Below are experts of layer 2 (counted from 0) of a mixture-of-experts language model. Rows are named router (the router's row for the expert), gate (a neuron's input weights, with its number), up (a neuron's input weights, with its number) and show model dimensions 0-95. Each number is 128 + 32 x the weight over its row's rms, rounded and kept within 0 to 255. Numbers have three digits each.
Before each expert's rows: a language model's description of what the expert responds to. This comes from a sample of Wikipedia text that the model never trained on.

# expert 4
What it handles: Suffixes and name words. Word-final suffixes like -ic, -ation, -est, -ive, -ess, plus capitalized organization words such as European, International, World, Party, Cup.
router:142129093160127188111052192069125112184119123120139119099135113146105123065161077115113142097122122108148140103155157086169113125131120153145137115151161121141117096150171138092120101128153111088158092135078087117201130107122187076188075126198112069125105133107143139148186125178162165170
gate0:158137126189172162099112110078139145163142149130121133199169132176119152147152102129080089131111129070175131098171136073107099136104141156127186149126169151181166104155203127120090090119129109120128136117103054110199162092135123075202107148139172123115103073118095139148124140115147153168
up0:153123107179100110113153150108108094120160171118164081089168089067138107161110145139105114110111174167127117112134118112058096169070054093169120091115143131059088158152106124131127129067174131130135106119155159181124125078188125110158145161136167155161113179160167127093146105127063137182

# expert 0
What it handles: Word completions, discourse words. Word-final pieces finishing common verbs and words like rel-ate, res-ide, where-as, plus sentence openers such as However, By, After.
router:188112127110110167211139138118190182108145139123126156143148121157140117089078106155101101181107070114107165105079116131124145087095130105104139083186095100168145175120115175075188168129083108127106112103136107054107099171144112130126100116115112122114139135082130073068076094116099162147
gate0:145187136152148093147188101134085075116060091108189133160111076145096128201130132150132111161118121076098101110095120123144075091105181062147133132138073065133127116159140122125152118096141107115138096096154152095136188130113057135184070083164118130145112113127166152134097097101140118161
up0:081127089120145145111127155133095131102128164131167186079143150114107110129158116129139130154051179122160174096132078121083183107098096176123121093213125175143107167090136166122105120148104140138107159159123044143138102137113108138106178193084193090108139089075116104146139151144092165156

# expert 5
What it handles: Function words. Prepositions, articles, conjunctions, commas and pronouns inside running prose, such as of, the, with, and, his, which.
router:199146099172163171177075149041134143137138138123114102090151097203114074087107149121115166120079103127127131091153132147137113130107135118183141073154100098165206144114134110122119135115078153121082150104123137081107154099152092090134120106176101152115102159141169124138113080157116066190
gate0:123151096176124123114206146102105126073134142167157107105150106103158172105149100143126224150159164119154165079171117137108107134101082128131135082143163132122166098104110132120090113191091154124157107158127185156118061144122109113071085198108135115154142126155163099111136181154090171070
up0:101087136100156153155103122124128125184076100142089150113135162065100071110102133130123103122157200133112160142061164168137211122159130127084142149111162170133149132167102119138076114100144092104151148083161150111174185140157150156171184059121114159134153136119118187103142180081108145101

# expert 7
What it handles: Line breaks and openers. Line breaks ending sentences or list items, and the first capital letter or early piece of the next line's word, such as T-echnical, P-oniatowski.
router:197108068172106122149116116071193156086133148133154142167132131116091137140074123168116193194165102093129126148107103152127106152097056136112159134114142136160103098149061096094108136105134117151200144079079128079161138073155084165133171137163124149174149121125150149105124142178093138136
gate0:139101106113130097135114144126122113126155130183107103180082154133138122140103123118130156087205192148155195121132151227113089120089128144110095181089121137116163173189130158131125108123117116034136073126123186108133100113149162075088154136125123106158118116136117081128120165133107206088
up0:148125143142150115150083092133184150038101141104077132138119126129148186137193158155132125149120145128159170161082156139049122150086135129156102122088150099085088102135069144121139115093208082141104085135104055121127105127173137132120188132116116122135091088093124104091142174089123077102

# expert 3
What it handles: Sentence-ending punctuation. Periods closing sentences, usually before a line break or a new sentence, plus table pipes, closing parentheses and semicolons.
router:160099116131186164134110127090157202105170186148121109140126095147111123100116140115096238167050094060099153141057098156131124086151158130122094135154094128139104160152125149058122131135073161131166125134088135091112138146119112097095148117163143106157073126097132090144106110152106079112
gate0:117212132098105138080158114110196159117138174095161053131144082117082139116089096149075155135128142143144146088090115085128055115124131125068149155098150141095135107145142098099137118095157143137212136088119159108163135178126089105092098086186147135151093154094086080127148122147087154132
up0:116031125085136103128162121161157108157168072160122189088093146161182149121135156130152125085117130133131103079141104134134146098166109106176190082139107107165110151103099162081068132095088111140126130179132110130126101056108078177151173132060090103105142139138092133130144116089085107095

# expert 6
What it handles: Separators before numbers. Spacing delimiters before digits in tables and scores, such as table pipes, en dashes, commas, and since or in before a year.
router:167117095109119138164124153100112163094070087106161178119154127160155108150080158175150163095186130154101105135098132094153109115154130096151098080119114123133163135158108095103104150127077069117129063092025156122118122069105142121160149117156167063127124139082146071118155061142088098133
gate0:090128119152157154156104140128126109106095074051117108152119154156092158094115121141135067105163222123179153109156148097082096089140126143163126114144141138092163085132122092098065166070154104153184126106115119128144130113110165087172116162104111129127179064105166129084175133178068125102
up0:123088168168188141116110169111168150128147116094131131149134116141119139118057145146153125131123076083114086108107171096129170119143095126155133083129123142113029135149152086115095136088101161152108141084103077113043125151117104179193136151067098145211157137156138104129115115121082089086

# expert 2
What it handles: Digits and numbers. Numeral tokens in statistics, tables, years, times and scores, such as 87.0%, 3:35, 4–7, 2017.
router:165085080138115142215129113056146172126142120136161134153147132213144127126092093103101141174135131091103114147174111086079074119162106107123103136138109182117110149148050136135115156146125112084103120128092111145113166122181099142104186159125088102144098117145078065058114113165100141155
gate0:104087110157149067180161109092131110143116104148176156137180148103156111116118097116167139081138189158181103133152065077063151137128103104182130142149100153113089097141127095168129094135127170132148104105109152144151168086166131183079085143080136116069190121146115105087134141133081150196
up0:081168121110117135133131172168137138113143128171123108096081124118103225165129135143147130143179070125097138176063196149174102095130163137117119091129153132130147156126129098116157185106145122129118133122082135140109124161122165112151148058188063088201124165150133155168109148156101102055

# expert 1
What it handles: Surname and place-name pieces. Middle pieces of personal surnames and foreign place or club names, often in rosters and tables, such as Rasm-uss-en, Kast-rit-is, Gal-at-asaray.
router:163137168193170138135116177084171136170172076084150136116119154165189098139134066147145121112129113131102159141147140136138161093203115089137134077183117107166159130167153189112087152096156099111149083123155087110129167146158108121180168120137134164141155109195105123058089135099161100116
gate0:138097134147152112105148146123148151113191177083122147095215059157161127118143117163098166128125092091119162104144177105151134089137136114149115158194096136173101178102112162084103134101146130198133167121173141144134177108137157127117140159160170168116118173094179132167193098136131168061
up0:139103205083187132119160137154125144185149107130119133156092092140132146123180134097168058065122179130051151131189154091127167116166128112120098097107118094078144129166153166115130128096181111158122059131150136183121133099116145083084105163155090128075134155170179132126115139082120111124